config = dict(
    experts_per_token=4,
    d_expert=224,
    moe_layers=[1, 3, 5, 7, 9, 11],
    n_empty_slots=8,
    router_score='softmax',
    norm_eps=1e-05,
    max_seq_len=1024,
    train_tokens=434900000,
    max_steps=3319,
)
Below are experts of layer 3 (counted from 0) of a mixture-of-experts language model. Rows are named router (the router's row for the expert), up (a neuron's input weights, with its number), down (a neuron's output weights, with its number) and show model dimensions 192-255. Each number is 500 + 25 x the weight over its row's rms, rounded and kept within 0 to 999. Numbers have three digits each.
After each expert's rows: a language model's description of what the expert responds to; "mostly gets" lists some tokens that are sent to it at least half of the time. This comes from a sample of Wikipedia text that the model never trained on.

# expert 13
router:545484491516494441502536513481535514486449531529534459469515490500495480501518515501503457458496489495525491504540506470525538505512472505483481481510487472468515520500473484525555509512506518
up0:510521485519479458531513535534514525520506498510471504559485479487521535517552492487477521528508517494514503493534510518504479500500511532542483537483500499494464512472474568518518486490499510
down0:489502470488481529489467487509510518471493491485527535491487511520515527469494505483530529524516477504478493517504457487469513539547476520487488526533507465482451516510492505465482500501513496
up1:500478522496497485503539500500496513460525460471492459505518499531467478511498457514479506503522550531521525492532506497539478504490469462480547497507482519510516447430487486481450500489508530
down1:491564507518515508480512496523477512500512466519541545466474489504561502489459497518526487512456515494524511538524509493507466511512480502487476494501513509528506511497507488506508559480510516
up2:509502531478519531499535502536522525471542532514464483517492520527483490518490500484504514460507496522531488516533534498501525493511490502474504536502490526557487509485487453484487514527484517
down2:469506510471530506526501467544491504514475514452532463484489496495480448544481524502535513498516504524494512499517521515493527555460492441513501531512541496476488481478520506531455539534534469
It responds to: Name-internal fragments. Middle pieces of foreign personal names, drug names and Latin genus names in lists and sports tables, such as Vi-or-el, Fi-or-enzo, Val-or-in.
mostly gets: "cin", "or", "ow ", "plo", "ona ", "ern "

# expert 50
router:443511492486527528526520467517528458503471511467428516484492505516515508507475473465485527477534487462542497493509476520487518500521506449492495486473487525495500490500469466526500510526471485
up0:506490481507503480516537512502515519493480524527464465496505466487469513498500463507513500491556469504449473456500500525510482502494469516513499515469540518513522510511450502535535498496482502
down0:495492496431551528483482536528455470482494525509488485495555451482497508492512490511483463474474517472475531533535541482526479483477507509474492490533479427485484514516504480476537516530512506
up1:491514465504517503497497504489484508453462521508463524551501541487470543523511499513513465545529477482500489469467530467459492470517540480541508480496512511535514546527472523492503544504496468
down1:483493473478503482485480515521493502466532503452509463518491500497477506490484468536464468486495457463538509477482486526499497442523493513505541463533476523498532477503461488462501573536505491
up2:475489536566529485537534471513516470524520488518533475501485495489528495490482532486511520515541476507484509493519477464497482518514526479479505561440491475505524510495494558513499501525458497
down2:488505497521474518501499497504487476505499446525476515510511474506503454508496524482497499496481552476514514461503482427474474480532513490485529516496520487477502502462484499459494507475479463
It responds to: Mid-word vowel fragments. Word-internal pieces starting with vowels in longer or foreign words, such as rec-ap-tured, par-aph-rased, mon-ast-ery, -osaur, -idae.
mostly gets: "oph", "aph", "fic", "osaur", "omb", "ric"

# expert 1
router:478530523499531525482489524498522476528538482504535504480513501524523465517526483461494524510519514503512498476497494488516530526525478494511466513462528481511524531531531545464483506476517531
up0:490471490500493506519528483524552563529494469505481488465517478500495463547460516540530495515540522474495539483490448480472523535536495494452511516473469486493502506503533515495500488528544507
down0:544519495499518437499482485502483501512494476480510511504468505484504535446514517485512537486543459537486501505473521499494494506493480504488545497531492533494477499467506476493529510519479445
up1:483458550523518512457476491466526560472497495524498522486530500504482504507526502496524516485511464504528503483471494490497460499502518503492488516497540475509493474476568471510500460511519518
down1:517478496448547490483473473486517527523508513460504500477516472487500482478528514506489537435495535527501489494414517483527478526506507499506485503547500466434509493508496501439492512497511487
up2:558524498456478473536484495507489541508476498490475472478517490505537482509504538450498477487509490438524511477520490497477539513492474508550482482503459447461508490525506513519504523507473528
down2:469519481473505500488484512512524464468485518491496509509485466508490528503489467529523494532509517480483484533512496498501495470474501539533481478480506480521516522488442495525511506504580455
It responds to: Table cell separators. Pipe separators and header divider rows in wiki tables, plus section heading markers like ===, mostly between numbers or names in stats tables.
mostly gets: "| ", "|---|---|---|---|---|", "|---|---|---|", "=== ", "|---|---|---|---|", "|---|---|---|---|---|---|"

# expert 7
router:465541476468506505514484473493557542504506494462488446496492506512504485496502481485520479492460474465528507482503557483487535489524474503424489468539492491476472479487501482507504491497527517
up0:522482486498494520512452448460536472439484481492491484486509552504513506533524515465482471486488483492555503474531564466543472511493503542525498534497519479513486511497498522479470485459461472
down0:496511509531515489501502498514538495477453501507509527510509513532466460527525503489530510473536477510508492527479482527534535490505521532548500497480487544490503473520498462467489564467504508
up1:483520501509542488519501484483508480531472500476476461521504503511502484508451514463506527452511464529480512523516504458510470487539480519461487517522501498492511472536498506501475487462494496
down1:554470496471521460479489498499509507498520485470446491480488472461531497535538481522476458539481501472498462504471543492480526487494510509481508477493475538513485502472559510494546506517545488
up2:488452520492515509512545509513470468489538463505518468533523511492488495524443497557503482508492536474514478496511522528487488507497494462493508486528482520481483505490485533483449492472483478
down2:461506476516529520506495577520577499477493529471504520457530474550531494451479500490484524464457512524518523518498505536550497514485506508558492464509493508463464510523511505498487514500515473
It responds to: Mid-word suffix pieces. Word-final suffix pieces completing ordinary English words and surnames, such as -ition, -ited, -ement, -ional, -tive, -ates.
mostly gets: "ition ", "ited ", "ination ", "eted ", "ional ", "ement "

# expert 33
router:514478504535517498541513502531514531505479502553520509524486512514491494488496489514509480491471528478479519484479491480513513459486503482557486503487544426471505512538511519523507484490511548
up0:490489481495481464487491506517522467446491525512516512504475497507514519451505514488502516517458513522495455464492496448528521484457531528527488503500468543477499493495497507505523521523520452
down0:494521472502480475541512510547482554477531497517462547522522535511491518519473467509518496509500500478494536554489507501485505473506505494505459476467468508462511542469486435502473532476484521
up1:520501507499493514526499496479490515515490523501497496511506474485496443469499502492566470481499519523493510490510490491501489503477529450518436483505515485465516481454506494499519495505527474
down1:518526517528492535532483482531520515512495517544492505471502505486506510515495559457474515512480523494498569514513482475508484510472465476449518516526511474517511475517460503495498514524484515
up2:511471490492475467484507503533502495462465524522517542526518472514511543574513490517512458520478521483493518521515492487486494483519448467479490496448484519503508518510500539509519536511444464
down2:487482525482499507524479484507525501479507473475471464498566471522486482480524516490477501519466509518518507449469513464469495510520472506551501514489497535475501461515515458501492498543518524
It responds to: Table numbers. Single digits and small numbers in table cells after pipes, match scores and year endings, such as | 2 |, 4-1, 1989.
mostly gets: "=", "2 ", "7 ", "there ", "8 ", "3 "

# expert 2
router:515538513473452482534531497498485545536520580501502500521521524482520536517500480486526523510510513515488463488541466517507528511546486498463514523513474508487504530493509439479526536546499506
up0:483540493496521493519461497500483534476517555475517526471487492512503518481515492488490551510522464495482460499517515504456548488544502487541468517488488493481534558519508465483504538495443480
down0:447453554516506518496494477495493522509486513468541527486510482517499523495494493543499483475517524488550501489432459504498510509511476518509534436477480458534529482437508500477517511513460453
up1:470460514479482517487545495463502546468516508526517496508482549471495489466482529531543429510441471463534522487471488489460524495470481535502533498442470511487472497488512498440513486469503505
down1:523492498521477539475495515532516534512442510438498550516551498541491506476497501499494488490478541494491486533459527481488524494494488526486486501555534498475502509458565506546512504516492526
up2:483498474449528526544544470497486497534484463566529498475438543521541514486499494470473490478482529459544492514478534507510477500505514529523462497502506519483494492534480493500443529508498477
down2:518564488504513471528528503538502532529549513466519481533458471503497480514476481482503498470474468548440472476474517521489533519542488476531517514497454525512470486484528478501503468509492481
It responds to: Team sports vocabulary. Sports-career words like team, club, season, League, Cup, appearances, defeat, plus cells and position codes (MF, FW) in squad and stats tables.
mostly gets: "MF ", "Apps ", "FW ", "Cup", "club ", "team "

# expert 52
router:464526494507507518486526531489515523488517515469576527439470483485519534491497504508502489494496517545524462474511528478501497477482495518470479508535499496503517521456504456478457521466515473
up0:522497524488510528480475490529486523486512518551501474504549552472515526491474517467496449519515479504509535503467502491461492508513502488524494533517472472537502509478508468508517515473503444
down0:507539492517517543499519516509512489481484532479483516497526437520480475509460510495511535553441468519467473517503469494488454524506495460478540467507470492517490461499501493560501497545493498
up1:483505472496458457508508521492533568519559519478470495507501463471517517479481486476530514442553507482512496490501490486529506465501537489526533514499480539519488512450487523481526546514478491
down1:504542528522514502463480522497496500447519445468475477478498524528501495482438507522467471478484506544512500514512514514541493472549497493503516493494483513474499517498511500547543484538531454
up2:503507475448465496512525541575460491510513522514484490489500477476517510502493493517471486483467503455500448515523494522510563523489507506494506525520491467536471519440527500533489513528466482
down2:449481497518514458509518538478535495491481486456460503517492477508528486483526521530499543523500476464452479531515485509520471529521516470477492522491519545468490492548509504509517478493549472
It responds to: Compass words and first names. Capitalized modifiers opening place or person names, such as South, North, West, Northern, John, William, often before African, America.
mostly gets: "South ", "John ", "North ", "West ", "East ", "William "

# expert 12
router:509558482512481550489496462494517500451565499486528545502521481495471510502483496542537473533541517504523517461445487514463509533476521489497501506494524456492507467474526465529489525507546511
up0:547484476511544531498494479501512495485504521486461500496539481489536479510485489496512502493504519464528514493485458505499543513528502485467500541505513475523502500493496485504490460522481519
down0:475529505469541504465492511511492478489511455476452457511509439513499502539547465504520483520545517482525497520496497504494501511500523498518520511496492471467482492548487485514491492509504487
up1:505491525534494482484465521475499490486514494500477505486532550488486559486492517505498519515512470507524540542480509438497553512508492517506493497531495491511499499470512539481489491526439469
down1:488461506478522460533484542478498507488497467516510499523502507501492509491453505486544503539459499454478550489525540529499487473500511483485522482486503504497556480481487525486492525481521530
up2:501497494498470510533511499475456518447554495515529539478485469495525522519494493517500499472482506466457477498427467470506539465509471467481487547513484493479462484510532516531476504454466537
down2:492465475524494524500520455534489509495491535545525495457490459459536506523501477526508508501495511503500532456459492499487453460488469479493501580533518492502517491526464508489520498459460522
It responds to: Prefix word pieces. Word-initial prefixes and first pieces of words, such as anti(-aircraft), pre(judice), inter, sub, non, pro.
mostly gets: "pro", "Pro", "sub", "Inter", "pre", "inter"

# expert 55
router:513506533479492506500514498474469557514507506463461462501498487511532505534462508493540508492485506504515519486485527506484477546500524513547481535508481515482502484476510457490541512488511516
up0:527544505533454536528475509500509486547463493521515530519536493493515475461484483462494500485470497499510484499513524513501484516505477504464500505477450531550514508485512468452473509486503469
down0:512508509502507526501489486507469531434503500533523515482480519562469475507506477503496513540497481512481485506509545494520560535506486493510526514496509498537488542517523555515518473488469500
up1:525536535489510516476495524508528518502504483545481528495459504484496546504462476475495479509530491538428501482522520482482507511487460515492497459488503476500505500468514539472453526527456498
down1:491527523517481516462515482489491462503503505473520542494478522499515483511465489516481529510505495473511507537523490524460509485499510541493492490478483479504473506491464494460506492535481492
up2:507500473542472498528499485490500463491498477515520484510488522489474461461494510495508516504524486504470530511554451513516496494502515474477494474494545514573485526499498535514538491483468477
down2:458437478565491540511464494468440501495501535467530430438550522430490505479488485480498515540484510542514509506529457530534516496507529501479500483512507469477500492518502508516499489532480484
It responds to: Descriptive common nouns. Common nouns heading descriptive noun phrases in place, species and building articles, such as species, village, area, population, century.
mostly gets: "species ", "village ", "population ", "century ", "genus ", "JPL "

# expert 44
router:434476469497494497493550493521500511485516502503463475486511466514466503528512482478524510477548524502494486521476459527496502497560500510500564509484473498507523511520523479494478476491524518
up0:465454509492505515488484500506500479523476536492514530501526523513489489511498521533505487500497519486462548501486533526502502539510507506536513508465466469479529489520503447475565536491456520
down0:492512530514496524489502506477512487512496479524514545507474464511506530526508470516475479485463480489540511535494524520512502453520461517496499514491484467470534509497534498513543489549479439
up1:493494486475512502518487500474474496510474452505502494498519544536500526521492480511486487583514520499531510503505497519527497523484553489495501493463542492494488440505434498546477532491511515
down1:487459513519531483472522490562494522504487481541568482483477513459502504472481490474501470533548450488503508510422523542468507467457460468488482537444476518468504510484438508458487516488505555
up2:485455496457544492491503463490492474470548462504515519491469516463515462480521479468495464473514537470502470520502465509495517526442442518556515516490539519507508537534493444482509518499474478
down2:547502518523493458537487470496501473491532517482485505516492517483512490474500483474463486529500531464476528502526501487511526531524483498519532510492541495489464480447539488494478524458503481
It responds to: Sports abbreviation fragments. Capital-letter or word-start pieces in American sports texts and tables: team abbreviations (UNT, UNLV), All-America, tackles, touchdown, ESPN.
mostly gets: "@ ", "ESPN", "communic", "yards", "reser", "touchdown "

# expert 28
router:429558501532528538482530457509535501516585548529550535520520481489477499499497504520507481486498530508489469493507463511531499501473540521479495469460525497485500511500473464502546533540503498
up0:528447494508492505480524467484505491494481511448498520458510499440519533470485473490471519521468511518532533462479490491457525501489477499479504481481547509474514515499488488474508500508500482
down0:476523485522552508509484515482497504492530483493455534438493501523493499537509437522454490518498470479546475512497528479508512514459480496486456520493521459527445518512514521515497498489490478
up1:499467523458541500472453512478500475494458540512485507461486523463473505472497569496537515462529497484538520494528521509514505471485437464502522464473476540503461475519471493496525497504495498
down1:458573429520526547524497474487491504470498549492478459530506478517493501514538485479526523491510476482493509503484466512512499498523470506514470514467509487492439516495523526532471509498492461
up2:457495519523516522467498498486499501473519513509473490526495480467509478475539473448530525468482509480463489523511488477462494450497553461460507497489495533523492500468482485486509484507467470
down2:483454509494480527468476549494476545530490501518479510551516497521476498483508511474499523533499529482509518526482449479532485495529481506477443478518499464503495485503457520489534509500510521
It responds to: Word-final suffixes. Word endings completing a verb or adjective, mostly ed, ate, ing, plus object pronouns them and him, such as arch-ed, perpetu-ate.
mostly gets: "them ", "ed ", "ged ", "him ", "ate ", "ated "

# expert 62
router:476521509488451472490529516545451500498467498547490478496496514519484481548504514487504487473513473517509521522488476430470524496508492503466516472482462474497480495490478485523515508510458475
up0:501521507558480516510494500540517503454489520485460563543503516541461484493446526489513517502476496501525589500482479501519502519505504490483489490491499504477505485485488504497484461506487557
down0:476471482492423499539455488530497527519458535478485451514524510490497502531475461468552455486516481492491466499500503507544531504536495449536507510519443497533533524480539478532511468512533517
up1:533468487488487549492493523480481475487526558506486518517500502512475475481481472562489520529551492532505472492485489517516477469512499489524524526525502563505523501489481495527444524479542511
down1:545490501524525489534438511477521485529453500473546483507524503506509492513494464466501498485530526504521479471524528545511485450487525514467489438495494505476504484488470477482519496485508492
up2:514498524515547492511506487473511523496469509446482530441452474506520526478513501492524456476485501509474490517475539499542483494524484454453470527496507516467484484475508484470487512492529512
down2:474493485523509486451508482509471473492466511543506524539518522499526531491515516514559486514525463455536481535549474411489541499494529529493545500466507515518511537512504435506507502510502510
It responds to: Consonant name fragments. Word-internal consonant-cluster pieces in proper names and foreign words after a capital letter, like G-res-ham, Sha-unn-a, Hoch-sch-ule.
mostly gets: "iss", "unn", "itt", "amm", "eck", "azz"

# expert 40
router:505509490528476494489451473500507491504510519462543471467489514451501479509565570491482490512506539524483526520481496510512483490503508520506503513536500506489492513508502511466522492503460489
up0:495464526474487495467493493515562487554488482490573483517537504549481527519504457483489498508451514538488467508506503505482481504516492526485483487485485489514471482543511496472480490503487527
down0:499520500494500481504516502516476485510483455532487554545486496475516468466492483492525449499544524520537501529513511528483517466478475503469492487483573506507526530495490516482505496498544476
up1:469517514496476453524542492473536503475523496490489475550471499502463484472495535497517449491513448527526516491484508480481492537526517516507525516523523508473505510546502518434475477497501459
down1:504478528470532498469477482523481517519535497486526519531504505510554490506482567505495514503483529467467517494477518539508483507515521491536552491506459506453499499498513547479492529492497526
up2:536528496519568474508480544492501495473501569550503535462503555469450457512493460524532519510505525515492505530461480515463494450492516502492533438526524495514484516527491469496494511532485494
down2:518534501475469527474526473490450514490531493502534489515478491496547532476525514482556473488462505478488473505512469535524477493499488544499526508503532449484457504475513493480490513469484502
It responds to: Auxiliary and main verbs. Main verb right after a subject in biographies, mostly was, were, is, had, would, became, as in she was born.
mostly gets: "was ", "were ", "been ", "had ", "would ", "being "

# expert 21
router:559547510506493485534525523477502467457546454527491542483519474460500524476489476462496547470489476504504467532510465457514509471486497496476491486451516511516516460541540456540514484508474491
up0:492517487494509513513479500480502486533540475538475488497521490454560514520493458429539479497505496496475453462497513484502475525523528486502500543523503472488495482522514460489505531501505490
down0:482492485507513574497534481502477501517519468532512553521478523487523508516465539491519492497472514457477484499487498491491500508498513473540457506530478491473503496498494523467498521483470501
up1:525520515458486431487475493529480470527524524486492457465522518490484469478530452501471520477526510513483479482520548474507472503473458530475545481530497555516496536517483512525476509479464473
down1:453464500496485448509520526460495513499489494503515447456485474505549520527508495532465444513483474498490500537512483524506479513509547504525459507490517557529521521512490479500450530453523534
up2:536515512474509465491480477501516500485518513552523525487527472477476477500485520507468497484509494505491469483487456498505506479454547494527511491514452578486496496518541531530486502489549460
down2:561490503507489508468533483454486541511482539526519513440519503499448497529506494522516508525478519501533487477509527527526504475476488482524482518466526475474460543536502459540499471523478477
It responds to: Sports stats tables. Numbers, units and closing brackets in athlete infoboxes and results tables, such as kg), 200 m freestyle, Championships, height figures.
mostly gets: "kg ", "Doubles ", "Length", "freestyle ", "Championships ", "lb "

# expert 31
router:546505510511491492481517467542495514478494535536442519465487489498471515530467518491503472477518470545516505509480554464444549509553506498518485511510505500525546506482509452542502506485468488
up0:484450530521491494514455534479521531494488522552478491534514462537459476449474509532494487533494485504490482533412499490494521501481493433502510514527452501517528508494480499533495508497503526
down0:525518538482504503517479465477515509482506496513504499525521472504499502506477488539490508471492515482471475463494495525498511522505513433516429499530527523456493494516515524523466503505471504
up1:462474526488535531495438511486467510554477509503480500475518531488470497503473487486511479510496477529521499537523532464487555492481508483495529478485507474533510455463489532508484478487502514
down1:500517503519495484463492527501453489584516478495527513498514450491528484495493536522460456489487462517467508509499471528534485486484496501472521510488491505471525502497522518454489496464493510
up2:500466509512473517515491472524501491489504519526485500549498514487490466505482533469457480487467519480454453498522489483513523524473504487508504482511533484521485486509487511479522524454522520
down2:537495514484501498501501507518517503514461529485474496490517538545506502478469478495531469514543467535485508495501524504505536522459525539535465470520508502518527555466450534506512501452532548
It responds to: Taxonomic name pieces. Fragments inside Latin species and genus names in taxonomy lists, such as Puccinia d-ul-ichii, Melanochyla sem-ecarpoides, plus other rare word pieces.
mostly gets: "cin", "Rep", "osp", "Som", "sem", "Sak"

# expert 45
router:489470498505495507475492514489513438483496508470475522486490469513480523514470472493523461492495471522460476522528514505524533541508478507467500514492502507512482526545482474479515508520509557
up0:509476524472544480487485531460510474477501500548505499506471495540519480509530544472563446482508507516478506489514462470515496510475509483488488550540518485455539504519488496492571502496479458
down0:508504543538503460524553533516469456500489533517500482496496527493480500489506511482534525494499563465456516464503480517490502511504493514515493475470542499468452480482512490537483476528468527
up1:509490482442500454516498548476494502458492522532519505532512510503518544428494503468483505506489474511438489497504556480517522482500490457476521514497475506514495543467486475487514499478494449
down1:500538480484483542508511469518467499507523475503498524479479473471461478510498521556468502503508484474498455508473531490464494538496524470552493535567513491537497503501479488508461471463473497
up2:521473504485488467495469493487491464513524528528507492466548508512523522505528448495504494486482475493506499523494496484466531501494463494516518513541525499527500531517464510460527496514449505
down2:532503531520480500494486513488541519526555480535479484495477486549520496467494513475485500497500482530494525536519497484494453502461474470494547507543533505507458488488504494493493533540526547
It responds to: Year prefixes, census. Year prefixes like 201, 200, 199, and comparison or household words in census demographics, such as than, size, living.
mostly gets: "201", "202", "200", "199", "198", "196"

# expert 60
router:502506495462487501479502466497506464499464494485511542477497459520520481502512498555472510537469497476508496510531523521474502544487479516510479473488487471497508512502495475497509480492511535
up0:534504520489483459533521518448507536477534500478453479480474530440440514481490497531518538483501467469514529541528525517486525506515440468537504515475479504488510514512512474510510505495505470
down0:487533501483490505503490513541515506481459484506530532544487546497476461552503510465468484527487493463494526511517522520520499520545513534484492473488522541472459484514492507513462456554513512
up1:502512528517511482509467506473479497490464490494483482504526527504500535479490535512552484532497501518511476505483467540521510486464469529525495492513534431477547537490473507464528487493492538
down1:508469508503534512464445488513530484532522504512461498524484515550522471543523534485506445490526495490519493501532487478500537500530518438521530492516521523540478474534518461485553508482499481
up2:526584508480460437525472457546546492521519546461538477497517464491490490482488472545510509480495460517499526524532476447511495532488474460471498481502516466489466495543491486543484503513507491
down2:506458507486526575473525502492492464485531471477518549433476492519538521556498497449496452481495481485529469540491525511454501525499453486507485470464471502489520481499519519463506492452484525
It responds to: Periods, hyphens, years. Sentence-final periods, hyphens inside compounds like go-for-broke, and century pieces of years such as 199, 201, 186.
mostly gets: ",", "-", ".", "201", "202", "200"

# expert 54
router:515496510495510513467516494493530493482538473510514487523453481539506480502516478500479529540499524561461522513499483531488524446518515526484499493489502483491519522543527541520465508508515492
up0:456450531488506497508515510468515481482447494526516486511474487517522518489480486504575429525500512487523519441470552528496467515469496525523478487514518555500521520482498559478522516502518499
down0:533515466494485522509460475476501499499514542484491485496505491461499492481505518472470543477507482521483497517468462507522518512541496474528533498549478526492515470470507486493470543514471482
up1:534528524544502500509503522510488508549513539470480507510459510498517492554494491501497487506531518507488480519479479483521496461496489486517510548520540525567522532470459520494526517519506508
down1:473514460544502499453543495508534526537483524483528526485500486495475520483508429523501496506488541523491483499530473533486498540483464515502472511544491505527477488453506529495489525496483478
up2:453517503492549497542486505513456501514486483491504528501456506467518508505475493462497507461545496499521486480548521511433474544477502459492477463502492476532435531486531518516474524459484537
down2:514502467539458505486488529501431500480496488450496488521502545529502507523499532505534522496511493489523537497479476477508441455486463521474504520520533511481499488497480500483538505481510528
It responds to: Possessives and quotes. Possessive 's and apostrophes, quotation marks around titles, colons, and possessive pronouns like his, her, their.
mostly gets: "s ", "'", ":", "\"", "his ", "\" "

# expert 37
router:498544481504468485499522495494552509476462524501510534492499525457505513475482504489506484452455472466535501489474474471521512486490491524481485494512508500511482540489470501518536560519496497
up0:467524539502522524534493500425489494488494474519520514488493504513501476542511466493447506486495530495490425479531501525489480518424516520561523537495524500493515500465497552525530520519480504
down0:492506479442530454481505475490465504503492497485516490503466493499516530496522459478534505553516521518512520547475476507512500471520483494497493499486520506428548481520470462470426518500540450
up1:516538513517518493485469458448566536501514453473549502488462490519567519471500515466530514505460494480517511528514523525526511504511473494530489527494506483504435509530495512490522491563505539
down1:480517465522548469473552527501462482464519538494486497534499465499439473476483465514509478488561529485504492497482491478494511498472520513445499500464530536523494487502498486531493488414501497
up2:476510476565475473491471447530469524485549536511521484539441517467453522477521534488481489520492489483472510479521499509493517514501510542496511535565488500531495469471498476484513480534498479
down2:516471495495482507500491523499568478568463481495496503467572449517525474485473514511494481503530524522517515519513471486511487538515532481519486500492529532484501523470496490491464509454502491
It responds to: Name-final endings. Final syllables ending foreign names and places, such as -ana, -ina, -ia, -ian, -ov, -ai, often before a parenthesis or table pipe.
mostly gets: "ana ", "ina ", "ra ", "ia ", "ian ", "ak "

# expert 4
router:502493472462503467478508455549497487507507461532504500463522493521533493531493473530488490481477513509483524525486499511515506504517493510487498487508496446488517483539517489481474528491530480
up0:473502529511529477492492499471460519557495505544495503507497509503480488446513507491505496482488490459521491492536503542540530492497527483480498554479530487511475495480423529552510477524519518
down0:571509475521497514555509462541494498473520523428475492496473544505518474558550511533462520544492462513524525477470501510512494505485486486517502513516503497487505490484454497555480508430487496
up1:515480523463504471462538529524524485481498515496495500502507483512504476504474504481487520491500495520494499502478514500513464512506490498542510472526459506509526489529509496531461505488493552
down1:523485522519503482503460487522441482517530521477529545483539472463501515508529466497500491507543499451513510529513455487491430494523513496536497531467531530503544513497461529507531508491487487
up2:532489502480521487496472543470490474489538487484516445535509563453537495498505454502488527475511475532497475500444510498498529441515495498500516498481470539526511448521491474509530506467476504
down2:508538530496498464470499481538505474563516520524456547482483529496471474503442519487517485500554562524495480513531469510455475531506505508478508503490534500475468472547478529539532485519523494
It responds to: Digits inside numbers. Single digit tokens inside years, dates, IDs, coordinates and table figures, such as 198'6', May '4', ISSN 193'9'.
mostly gets: "6", "2", "3", "1", "5", "0"

# expert 0
router:465471501521508499491462522501474527512525519510479501473467491505496483493500544522465500537544437565538513488515557515502529513497508529519495503575539513506517495466473476519518471469499515
up0:487497522498497473469502483516492530533510533474498507488464510501509487513540464492491489523516534496497518556497531545497519522503502517473510510536544488492469495455494471533520473517504483
down0:469516483491486520576427505462518485500548493496475485495512455492474476515512451513494497532504532512506494559490505551467503513505446496474519504509514517505529466472491529500515495507512548
up1:456497491485557441517525515500483467475502490479484511514498532510535491473489521472512453499440472470505465530417542480515512508479515518514518563544493523507530503510494473485491474530531485
down1:515536525486518439511498537455504467487494526509491487498475502479511506492511515490499486503493546517483481529449524519502496500511505467489512493490451525481474501442515489489448479522527509
up2:505480505482517473500499537519522471511465491523495529550482471483485487525500494515469509520511477474513497519532549485481486510492517519538508492504521515522523510542536489492494469485512437
down2:474484515525487487489510475463466472486518545522500489476527511500525498440527504513511503520472566476505532491508500546496510508511498515526488492469501498511522510536503517476537509494462461
It responds to: Latinate word stems. Opening pieces of longer Latinate words, often right after the or of, such as identi(fication), inhabit(ants), predomin(ate), phon(emes).
mostly gets: "sculp", "Viol", "Mathematic", "prote", "vari", "soci"

# expert 61
router:476491512495419496512483448500500508508531498527484491495514505533499473519587528491522530510501509510483515482496529508480476490517536506548530532521474523505503501474438538516547479493507447
up0:456486492507526498479548535517530471518502512488466494469519505478513471488496482504545482503471503503483487502535499447494478517513539489494496511539498477475528460497519509495524517467547495
down0:516501549477448485481516502523538515498480522538504487523500456534531528516482497451466486494562467495482479480502507474491502530482531498473465438483506505498478535546515476544490497538495536
up1:503465503494507509501483504483483456477465510499449535501495493516460463506496541527511479543514542492526465535500481501499513532515515501537507512539515521489465480483505501473465551484476467
down1:509545496529488486525500485502470464475508505533504549479488471468481505486494496489500447510526523496508463493468502461530491513528499480519523535480530492527462463556525476464496491487512509
up2:477512488527550514496512494502472520528513531521447462520519522496480518536520494543445513499486450485527500508508515489497487518549514522542519496529547550499560451515497513492508529453502500
down2:477537498546539479513424524511513505521441527522532508481490501510525495440498524523488542498495501499528509490498510526521504524483534514504473498511516525524489495512476494471449535496522477
It responds to: Media and entertainment words. Nouns and verbs about films, music and shows, such as film, song, album, episode, season, released, played.
mostly gets: "film ", "film", "song ", "episode ", "Film ", "video "

# expert 10
router:517488505537486483537518527503466508524478477500514506529521516508470468475528455519506526500469529501474459510509506481476506557496518480477541462450495551499493526503524529524496478525525506
up0:467496499494510474508487471539516507535526457503507472496502502423526548492464479513503505476522488475483518516491521493487511517485502493581489474517510469454521505478486529464479514533506525
down0:486451469488501475503481505532494453503486477495512484519461550484479491485553472500472449487499478480523513454521516547502509496491501505465500516500530544516493545516487491507521489488496477
up1:495437517500485501498507501528508497469475489503485522479502505474469455493509545520505547487503515498502527482494460517479541494484513518528440513509517469520486528434494496522496492496493473
down1:524523512492508503505518451479490492532444521547526472554489499497527471458480484465475526498510492511523521498529487546493480489546519468439486494491513531493467492541484504492484476483540506
up2:520473520502539457462501468505478500459474472520508468524501478507502454507528478523475441518534495483536516472482490509474487466504512526479495529479472526501500454462487499480476501499493493
down2:490500484504510481501506470480512550501539523483452493506462453485544516526522527527467458463501491491523515462480475493481515502436501505451483525529536472489534477494496513552542504514528493
It responds to: Quantity and scope words. Quantifier and part nouns after a determiner, usually before of, such as a number of, a total of, both, many, several.
mostly gets: "years ", "both ", "number ", "many ", "most ", "some "

# expert 25
router:540468514501532477492487513511465532512492518462521479533474482500515513538487521477471511504484510512458485481504514481470478464537477498515493507493538549476508506509498600427540484499504518
up0:508473510469465476505501503489480478468495539542507477560490508470514520504505546492523516491512482485460536535468468485489464535506540523495478520508499518537506463534545512488480507497442517
down0:467498516533491521443481457513473512482513489484527518494465567498504489478440471503512472474508544474457451511489508510466501484511542494490499492452473437540527512448469502482501510491479493
up1:474524490532505564529498484482502477500555503508508536508483496472516511484545488522462541487550509488451497476553455502512527498520467499441534508532496501461513555490481490522503485515494481
down1:528493536485482462527493506498495512439483505493466462520548467521521472537485516516498488494477565495530490540506506509485535474463543450487494481526491489507509504573535478496479552471468508
up2:484484486501470485488536535524514513530499457512474526469538490468481476518489461489505521497468532436466477541456501484507459467512549461499524492493499511514467485496514510547515478463492475
down2:487448501531479519492482490485501519513494492526508530487531509495529505553495472497463527490565506512467451492476503531500511527490509474510464516540502484509530468526487504574478525479530487
It responds to: Dates and prepositions. Month names after On, In or From in dates, and connecting words like to, in, during, would in narrative history.
mostly gets: "April ", "May ", "October ", "In ", "February ", "June "